From a checkpoint of a small mixture-of-experts model trained on Wikipedia.
Experts: 32 experts in each of 11 layers, 96 SwiGLU neurons an expert, 8 picks a token.
Training: a variant of Adam for the experts, 271M tokens, 8271 steps.
Below are experts of layer 3 (counted from 0) of a mixture-of-experts language model. Rows are named gate (a neuron's input weights, with its number), up (a neuron's input weights, with its number), down (a neuron's output weights, with its number) and show model dimensions 0-159. Each number is 200 + 30 x the weight over its row's rms, rounded and kept within 0 to 999.
Before each expert's rows: "gets" lists some tokens that make up at least twice as much of what it gets as of all text. This comes from a sample of Wikipedia text that the model never trained on. Tokens count by the router's weight.

# expert 6
gets: " |", "-", "o", "i", "k", "|"
gate0,179,150,202,211,189,213,235,143,176,159,244,208,223,154,224,228,261,157,195,213,165,191,142,185,192,255,203,287,232,178,219,158,241,181,219,242,179,186,178,198,171,213,227,193,213,181,214,246,165,200,188,198,148,192,200,209,211,144,225,239,188,188,229,197,241,230,171,199,184,208,174,156,163,189,156,190,195,178,208,231,157,204,210,181,107,214,222,215,236,157,180,210,161,161,214,196,246,224,230,129,174,214,212,201,173,194,215,214,186,203,209,245,239,196,235,199,144,217,164,177,184,161,238,180,151,182,140,183,160,206,226,224,187,157,200,241,171,198,174,214,216,210,173,221,205,213,196,264,196,187,157,229,155,233,254,194,255,242,229,172
up0,161,188,174,212,183,229,204,147,203,196,256,184,203,195,147,130,248,212,144,218,159,209,201,190,173,236,193,218,107,169,185,220,236,167,240,176,210,241,159,177,139,240,214,243,163,226,215,251,234,208,242,162,193,200,205,218,224,203,184,220,227,181,266,268,275,210,182,181,212,180,202,196,202,186,200,238,218,178,209,206,218,222,210,205,219,178,236,217,228,198,220,154,176,200,165,235,184,179,193,211,186,216,172,172,195,167,200,268,117,239,220,233,219,162,187,124,195,193,221,208,189,245,206,197,194,178,181,228,182,203,205,267,222,184,257,187,222,197,213,225,203,181,198,213,195,255,247,233,202,216,214,198,186,226,213,178,237,181,208,160
down0,167,246,151,180,178,190,187,153,223,200,214,197,194,131,225,202,168,222,175,201,161,216,199,230,169,229,192,154,195,204,228,147,215,144,286,205,234,183,216,172,207,149,233,233,223,189,144,157,170,184,230,207,195,197,247,236,216,221,203,192,186,173,194,170,185,210,214,200,156,192,212,217,181,193,190,211,184,218,227,202,170,179,174,213,129,192,208,173,186,181,121,193,216,201,205,187,186,215,183,187,182,239,168,180,166,196,161,194,175,242,232,222,148,195,199,201,155,186,174,175,255,222,223,244,244,199,193,189,232,176,169,238,196,193,178,187,189,206,114,195,238,240,206,178,176,220,173,257,195,259,219,206,229,239,238,110,155,182,194,172

# expert 28
gets: " con", " ", " Con", " re", "ci", "ment"
gate5,214,142,190,239,183,262,231,185,214,214,130,172,215,199,213,223,169,212,166,196,200,158,251,257,175,216,155,200,203,198,158,244,206,229,164,216,224,283,240,228,247,210,198,215,221,171,222,192,182,157,193,225,205,232,211,242,191,194,210,223,222,243,270,208,212,208,183,216,201,213,222,216,181,228,263,231,178,210,189,167,224,231,224,214,249,195,213,257,227,159,225,154,232,216,200,224,248,213,295,205,238,173,165,175,208,157,194,224,228,178,197,159,199,232,211,209,168,128,221,193,234,190,170,209,190,210,204,179,180,223,198,157,242,171,182,190,248,212,203,234,168,185,202,213,193,181,197,183,205,176,234,223,158,194,163,189,167,156,209,218
up5,237,186,191,150,213,170,182,161,264,189,184,221,194,183,208,192,144,159,270,212,215,186,171,196,217,215,190,218,153,174,208,233,184,180,181,133,181,218,223,218,227,177,193,183,237,255,191,182,157,228,166,168,149,226,167,167,179,241,253,235,227,217,201,178,198,176,207,170,207,173,193,148,166,199,208,214,232,231,230,219,218,254,192,159,208,200,163,173,200,192,201,192,193,236,229,141,205,223,245,214,225,210,194,185,173,216,188,194,234,186,184,228,175,193,155,270,202,224,160,238,213,244,255,265,245,204,224,175,223,208,214,213,238,162,198,189,188,223,240,233,204,204,173,224,165,209,165,156,159,219,214,246,243,170,213,199,180,166,206,169
down5,208,218,204,188,216,151,147,227,254,165,134,219,263,219,214,234,176,185,144,208,223,189,247,206,155,205,247,212,169,166,210,231,189,275,207,209,198,211,153,212,152,209,215,173,221,195,177,179,196,185,144,179,206,208,178,234,154,184,187,238,219,185,198,243,244,155,136,205,220,246,238,247,216,210,172,237,196,186,233,197,201,168,227,153,225,189,151,168,152,186,190,240,213,176,162,210,217,181,188,173,216,214,208,226,173,283,178,176,160,230,240,215,189,177,219,206,155,176,172,217,243,157,169,184,226,213,198,230,213,224,220,216,231,179,214,176,196,258,214,228,212,192,172,209,235,95,220,123,191,159,220,193,231,154,197,205,145,170,231,212

# expert 23
gets: "s", "ft", "ation", "ction", "re", "ition"
gate0,204,180,248,204,205,192,190,263,208,177,179,253,181,223,194,193,207,208,186,207,177,179,174,175,179,205,205,175,231,190,221,227,209,229,218,172,271,234,172,185,152,202,179,201,233,221,203,240,159,201,137,237,252,217,226,131,249,230,154,205,164,205,201,197,192,229,282,210,131,257,232,223,176,222,192,227,140,151,179,188,267,231,187,136,169,205,199,202,227,198,239,209,157,205,177,237,158,200,248,208,185,155,243,221,213,196,164,201,196,206,200,226,235,150,199,181,253,227,188,178,231,176,169,223,203,239,251,228,197,213,195,180,154,235,214,205,172,145,171,197,187,228,203,183,192,235,220,213,186,170,203,203,187,220,157,221,168,199,246,213
up0,225,145,213,186,234,186,196,236,192,204,236,197,180,208,186,268,183,231,201,188,183,274,270,200,223,233,214,225,218,183,205,228,154,172,198,208,222,222,222,153,187,251,152,148,233,199,131,214,203,136,200,205,170,217,121,223,167,200,188,176,224,202,177,168,166,181,210,168,152,198,219,253,213,243,189,236,129,168,174,230,225,215,151,221,173,183,224,158,183,193,202,215,226,181,185,166,190,205,183,190,230,181,219,198,160,211,231,128,236,220,212,269,167,155,174,233,169,213,193,181,213,217,216,217,187,229,175,256,259,180,215,206,177,209,225,194,228,176,183,174,140,188,234,185,197,196,169,245,239,232,165,171,155,186,212,245,177,223,165,189
down0,211,214,230,160,213,196,203,221,202,184,185,234,194,121,179,186,223,208,158,215,207,259,197,159,223,184,222,214,251,209,228,183,174,261,190,215,236,205,174,163,225,184,176,196,177,196,262,192,240,185,162,205,165,186,208,216,208,177,179,159,209,252,187,161,206,218,184,187,193,253,182,226,202,223,194,229,213,243,153,184,176,203,162,223,208,215,222,192,204,256,235,212,179,202,182,234,198,225,249,232,204,244,205,184,128,189,177,168,184,185,189,151,216,221,220,182,278,164,202,183,195,208,180,241,270,146,246,143,224,249,167,172,217,173,193,181,182,207,213,212,214,199,182,193,167,187,159,232,225,154,221,160,230,186,186,170,163,226,177,189

# expert 18
gets: "son", " 19", "ion", " 18", "in", "ell"
gate0,219,200,208,182,245,184,226,183,274,206,163,202,186,206,270,220,172,198,245,183,228,194,162,255,186,193,192,172,215,229,226,175,185,156,184,215,145,227,191,218,174,192,193,241,247,216,174,170,209,164,180,205,213,166,143,182,196,215,173,186,180,157,157,220,147,243,191,204,205,264,176,231,221,195,215,172,191,203,235,176,182,235,186,202,165,105,259,190,197,167,200,223,184,217,240,203,176,198,225,187,154,213,245,228,200,244,174,151,207,243,200,221,229,230,186,180,230,201,203,188,192,191,183,207,145,186,226,237,178,250,200,187,202,171,201,215,183,216,172,192,156,223,176,153,227,191,196,189,231,245,220,122,214,210,175,202,225,181,201,192
up0,231,197,233,192,186,211,226,228,239,171,113,239,139,208,231,196,191,211,239,160,204,211,156,224,169,168,157,222,221,201,243,201,152,170,186,228,233,172,130,194,211,203,194,234,287,136,133,194,188,174,183,241,178,182,166,200,212,210,191,207,238,186,207,193,158,237,159,192,197,222,193,190,248,217,236,209,188,251,203,216,166,264,168,217,161,216,213,234,222,147,213,198,191,172,194,206,220,207,214,202,177,158,237,201,200,256,187,202,187,176,183,227,214,211,229,162,207,156,242,229,116,160,185,191,180,225,196,198,175,210,212,210,196,172,172,195,141,194,162,222,216,227,163,200,187,209,207,140,154,253,203,213,185,217,162,211,182,208,198,240
down0,313,200,187,178,183,222,236,221,190,215,225,229,176,196,171,233,179,226,186,195,246,225,185,187,206,182,264,187,252,215,170,190,222,253,214,174,248,155,235,208,208,246,197,229,192,174,233,217,167,193,180,182,136,190,240,176,179,188,232,220,202,244,204,174,202,213,174,197,215,196,205,151,212,169,179,240,207,220,251,165,118,246,248,253,210,274,188,229,264,170,207,185,215,183,214,249,196,213,155,244,218,165,170,260,184,243,200,259,203,205,202,213,226,218,160,158,240,201,227,166,249,192,181,252,208,235,131,179,199,223,193,216,147,167,198,229,231,217,153,154,219,171,174,229,163,210,181,214,169,188,195,197,225,221,177,179,171,187,199,178

# expert 22
gets: ",", " that", "s", " which", "y", " who"
gate0,155,214,208,189,179,256,174,201,209,177,118,219,243,188,191,256,245,225,181,215,129,187,212,200,217,192,159,213,195,175,179,180,195,202,209,169,222,101,174,218,201,196,231,173,195,214,186,211,169,228,203,283,211,177,128,151,221,206,186,174,172,205,252,208,184,197,194,112,162,203,234,220,250,193,217,191,227,199,227,207,224,238,173,193,194,226,141,161,230,192,165,224,200,204,216,156,183,168,244,203,235,204,202,200,244,187,167,208,196,185,176,226,230,207,180,152,212,171,227,188,213,178,265,217,184,264,186,129,196,215,175,168,188,262,242,168,159,211,205,221,177,201,192,238,262,173,212,177,179,169,219,242,163,203,202,198,164,233,276,228
up0,170,232,189,159,190,166,205,212,224,203,219,169,230,210,197,246,189,173,200,209,180,183,216,203,246,196,145,197,241,141,222,210,209,205,197,203,179,213,178,171,179,166,172,164,153,180,209,171,161,287,210,228,219,159,176,179,239,224,145,149,190,172,190,225,161,227,250,163,185,198,213,188,220,170,155,213,205,205,223,223,233,207,194,208,183,195,118,187,269,204,156,210,180,182,226,195,218,197,239,203,208,201,137,208,185,206,140,185,171,189,193,212,230,153,213,157,180,147,166,170,186,203,193,226,205,254,201,153,154,209,191,163,200,239,187,208,173,215,211,202,208,179,188,232,221,244,247,190,210,200,185,210,179,161,194,175,176,232,234,182
down0,164,217,176,212,183,158,161,168,211,205,174,169,149,143,227,139,212,210,202,203,189,236,210,245,282,195,166,183,260,224,233,198,243,184,195,225,230,155,201,224,141,166,177,195,196,179,218,157,233,269,204,166,182,200,93,200,210,263,190,223,204,212,212,255,223,212,194,184,257,147,238,237,195,196,172,226,217,161,220,179,199,218,201,178,157,238,194,180,192,256,217,249,169,206,195,201,203,165,195,182,195,205,188,187,192,177,224,224,220,155,236,204,245,268,164,182,197,234,161,229,201,167,261,202,193,191,158,185,197,145,195,199,202,228,197,210,154,158,176,209,203,140,227,188,202,216,202,143,190,174,237,247,217,163,154,204,150,184,205,171

# expert 16
gets: "\n", "th", "ist", "con", "all", "ch"
gate0,160,192,198,203,190,203,177,213,217,196,196,201,238,273,135,174,219,210,253,225,170,173,169,177,178,218,212,215,216,213,250,182,250,194,190,230,263,204,248,182,190,178,206,127,245,196,223,265,247,204,191,268,195,205,197,142,159,243,120,163,212,235,182,208,165,210,231,220,233,185,163,232,256,213,175,179,227,202,265,200,199,207,190,218,199,231,178,244,211,221,209,160,190,191,170,175,200,156,272,148,160,171,203,191,177,202,174,224,162,190,239,209,183,180,188,221,220,202,206,217,248,200,232,174,210,194,192,216,223,148,206,198,197,179,160,189,168,156,199,219,176,189,157,186,189,178,165,156,176,228,209,161,169,149,167,193,166,145,202,218
up0,188,153,205,217,152,196,273,147,191,164,163,192,120,258,192,193,203,200,210,161,154,218,194,260,229,137,226,219,237,228,212,237,227,176,261,240,238,149,183,257,195,183,180,203,178,258,198,180,185,210,210,227,244,258,185,192,218,207,197,210,203,225,198,217,189,200,193,212,192,193,186,152,200,222,258,163,209,175,223,139,224,186,207,183,205,161,184,235,196,220,225,128,230,147,180,166,182,182,151,157,192,235,262,217,221,199,217,202,175,241,196,179,177,184,189,245,211,207,167,171,192,200,223,179,197,196,200,237,188,243,263,186,209,194,172,224,194,178,239,209,160,186,240,225,188,202,226,158,224,237,217,203,196,195,151,212,179,180,207,200
down0,201,210,192,168,187,261,234,223,252,144,201,179,155,194,205,165,185,253,182,208,190,199,175,252,197,137,176,214,188,202,180,213,146,245,189,205,209,214,172,172,215,205,202,192,226,168,214,205,190,209,210,225,182,226,237,201,233,159,205,175,222,215,187,252,188,276,240,206,232,188,255,196,232,194,231,182,208,218,253,171,230,214,189,218,188,196,207,166,245,136,236,177,170,202,161,236,190,236,225,167,186,213,184,261,254,211,183,205,176,250,164,201,198,158,152,197,209,188,195,167,172,206,225,191,200,224,184,183,201,243,244,215,227,223,198,191,210,165,254,231,162,183,244,219,161,177,258,208,183,141,244,182,222,205,275,199,208,183,189,255

# expert 25
gets: " ", "ri", "gu", "F", "min", "u"
gate0,249,185,216,226,159,185,194,168,231,218,205,238,214,257,213,210,195,209,207,157,227,223,180,123,207,236,173,184,259,168,191,223,215,152,163,190,160,200,239,201,200,179,156,222,203,174,204,234,174,188,226,195,188,215,217,200,236,278,196,210,196,169,221,162,219,214,230,211,185,213,203,146,145,236,268,186,147,213,174,162,208,187,215,188,228,212,193,141,219,184,196,209,216,180,200,244,220,182,211,249,201,163,182,238,209,184,196,187,162,193,186,177,234,186,247,185,191,235,229,165,239,186,170,230,247,189,141,197,220,202,151,204,141,249,155,199,214,233,242,178,249,176,173,242,224,228,165,209,177,168,188,234,179,208,166,209,230,278,163,228
up0,209,211,140,159,182,166,183,194,135,177,202,182,277,203,193,209,196,178,234,206,236,196,195,207,184,182,215,184,192,235,183,184,195,157,218,224,227,226,192,204,178,183,187,157,186,199,210,225,189,225,215,177,185,226,203,199,173,185,228,164,199,257,217,169,209,172,181,212,240,205,236,182,199,239,200,168,221,191,257,195,223,185,188,193,190,172,142,181,156,205,179,233,259,163,177,226,190,256,170,166,236,176,192,166,176,221,178,179,205,182,181,179,233,188,204,210,169,201,130,218,185,213,171,164,193,224,179,180,170,186,232,253,207,181,200,209,171,183,234,204,189,216,199,229,157,184,196,234,214,229,203,205,119,155,244,177,192,188,189,187
down0,206,186,250,183,216,203,164,241,229,224,245,179,125,160,223,197,221,188,183,247,172,183,177,218,169,183,182,167,200,175,167,213,160,207,189,179,202,256,200,200,185,152,183,192,234,197,176,223,189,179,283,246,139,198,263,211,243,228,187,198,227,190,210,194,125,194,182,180,220,189,220,207,177,203,220,123,195,234,201,242,137,135,211,187,171,212,174,175,218,200,198,210,145,147,137,170,223,212,179,219,141,194,188,238,205,172,214,153,186,208,195,238,165,156,208,203,209,213,198,201,164,208,196,219,202,159,243,194,213,251,221,171,199,226,210,209,247,227,176,154,224,227,256,161,161,199,237,219,237,153,232,206,200,205,182,201,174,172,185,209

# expert 24
gets: "er", "ri", "y", "e", "u", ")"
gate0,289,178,195,222,199,209,186,189,191,217,202,190,191,173,259,197,187,182,201,197,236,202,216,170,201,201,173,176,172,197,169,234,204,276,230,218,191,228,226,196,240,231,201,185,216,171,239,172,223,157,220,175,163,196,178,180,197,180,213,220,177,193,248,242,206,181,200,260,259,180,190,200,212,254,210,188,183,223,196,211,225,168,242,165,222,111,205,214,142,217,238,229,208,223,211,242,172,206,203,217,183,185,206,206,230,194,199,197,190,227,260,135,188,168,257,275,184,192,204,198,214,186,199,205,220,226,204,202,187,186,168,168,207,186,205,240,165,206,173,223,173,193,277,201,180,175,179,193,190,184,276,179,156,205,218,188,177,124,243,210
up0,233,217,211,227,202,231,179,222,164,178,165,264,201,148,166,196,244,183,187,228,188,192,202,143,165,174,174,206,219,178,204,185,246,201,150,225,138,188,210,186,275,206,211,232,186,203,180,229,214,223,258,188,211,166,180,177,189,244,197,256,148,165,158,220,241,230,226,219,201,165,181,285,208,170,198,200,205,195,251,187,239,220,200,247,257,174,217,154,202,212,230,169,145,220,212,218,159,236,211,215,227,216,238,172,198,233,140,175,190,152,172,161,239,202,218,221,200,219,185,235,148,201,143,193,198,232,241,231,213,196,256,233,186,201,238,271,182,208,197,207,207,230,201,231,216,247,185,227,189,213,222,196,211,144,221,173,225,206,179,218
down0,108,228,168,258,196,214,201,216,159,150,190,173,227,181,187,218,234,222,171,211,170,163,258,190,193,165,238,253,188,231,192,180,172,176,183,179,176,244,190,240,156,182,223,198,163,179,168,199,151,172,197,193,205,250,191,181,230,193,173,206,162,171,237,223,170,179,166,229,184,147,214,265,243,163,164,197,262,235,176,176,224,244,161,188,200,197,198,240,225,236,256,191,200,165,138,191,244,223,191,223,187,232,179,205,208,185,167,177,224,214,183,176,196,149,176,168,204,197,197,156,194,197,119,193,187,183,220,196,173,221,289,211,187,169,229,193,227,212,187,216,208,138,179,195,161,199,200,195,153,215,183,294,218,282,189,151,167,200,181,187

# expert 30
gets: "s", " the", "-", " F", " A", " G"
gate0,179,196,209,187,143,202,188,187,203,196,218,217,215,221,231,189,159,174,237,156,226,262,213,172,182,214,155,140,263,164,186,210,177,234,175,245,182,235,201,191,173,211,194,202,231,236,243,206,170,207,193,217,191,163,212,144,257,253,209,223,209,215,146,217,140,233,227,193,154,153,252,208,197,221,245,117,222,184,165,235,193,235,224,185,181,208,186,188,210,228,185,162,160,199,242,193,210,214,240,181,254,237,151,187,272,179,219,186,157,211,216,199,230,255,200,239,231,195,134,178,198,204,184,208,206,226,154,152,195,197,172,204,206,166,197,214,228,150,176,211,257,162,210,180,216,214,238,205,197,210,226,165,179,232,196,165,213,190,172,234
up0,212,204,157,230,212,211,206,157,243,238,251,214,184,241,205,194,193,141,208,220,189,212,212,241,219,230,186,156,225,239,155,205,171,219,243,200,251,181,157,181,157,209,212,178,201,213,267,218,198,205,195,224,244,143,170,211,199,147,193,205,227,218,177,227,241,247,192,176,193,216,213,188,190,264,176,202,160,172,191,196,209,225,191,186,237,175,189,154,223,219,197,228,196,194,239,150,156,222,146,248,243,250,230,200,203,178,236,195,172,243,233,207,235,279,204,196,229,214,173,203,181,165,225,199,144,194,189,135,221,175,201,169,176,148,193,269,247,201,195,211,180,190,204,189,237,149,199,190,189,194,190,199,175,198,227,190,185,165,149,188
down0,240,210,170,189,260,222,210,155,220,185,141,243,178,196,211,209,146,131,191,189,219,217,211,188,244,189,265,188,167,200,191,225,155,228,167,188,208,221,221,199,186,164,194,240,219,237,260,204,253,178,133,249,184,230,241,185,259,195,200,208,179,212,184,234,191,153,182,216,201,163,229,220,163,235,199,222,149,199,198,170,207,229,188,232,237,202,229,233,169,226,195,185,202,176,184,168,187,157,163,252,221,211,190,202,270,220,207,167,174,166,191,243,167,233,227,224,206,242,206,184,254,166,211,194,213,214,192,168,195,142,200,242,177,169,190,233,260,207,278,220,199,194,173,199,169,136,179,216,186,172,169,196,208,221,161,154,167,198,184,218

# expert 15
gets: "a", "ia", "y", "ity", "ce", "e"
gate0,192,194,210,184,173,204,206,205,212,230,172,199,183,223,173,240,241,178,188,206,185,139,181,230,232,213,175,243,202,231,236,240,183,177,188,184,220,238,152,193,201,109,186,195,194,135,193,197,182,186,163,205,229,196,208,208,202,168,230,189,216,234,233,181,255,230,188,185,148,181,199,242,219,190,201,171,212,221,197,194,209,237,257,210,266,205,199,170,167,197,188,223,221,143,142,250,179,210,236,225,201,256,207,191,239,195,185,251,210,150,225,167,180,216,251,196,138,215,173,235,179,210,234,177,140,188,187,181,173,194,229,179,225,222,188,197,143,229,196,171,203,162,159,154,214,180,195,224,210,170,193,257,206,234,134,259,186,206,220,177
up0,184,215,183,281,189,189,163,206,160,234,260,178,216,241,242,134,197,219,210,210,234,217,195,262,203,114,217,205,240,165,183,173,205,192,201,240,213,246,224,228,184,202,196,157,206,160,232,151,194,224,203,221,153,216,193,218,192,243,167,213,221,201,162,221,193,235,196,224,177,201,186,156,145,211,216,179,191,188,167,209,246,213,154,211,186,205,212,214,164,183,181,197,164,208,214,219,179,196,194,218,184,222,208,220,187,281,199,174,199,189,157,194,170,194,224,219,219,230,135,226,169,222,202,166,235,203,192,199,234,218,193,206,231,250,149,247,187,176,199,189,166,209,209,167,187,153,203,192,169,211,195,178,197,265,202,203,143,217,178,198
down0,165,206,157,150,198,215,186,255,213,214,210,173,219,205,184,179,218,147,212,254,214,224,203,164,185,231,209,202,167,210,168,229,180,170,162,199,213,210,207,183,175,197,230,148,224,190,202,181,222,233,205,195,189,195,210,216,212,193,174,191,143,149,153,188,182,67,186,151,239,160,196,177,149,224,169,226,242,224,258,248,245,190,248,179,198,160,222,199,207,229,245,212,142,209,183,212,199,117,224,184,230,159,206,194,246,184,216,255,208,218,204,186,218,202,149,215,183,194,177,243,199,177,224,153,242,210,235,250,155,208,225,266,174,181,195,224,150,157,173,272,238,192,209,212,226,250,230,152,173,169,155,186,180,196,145,213,194,218,205,187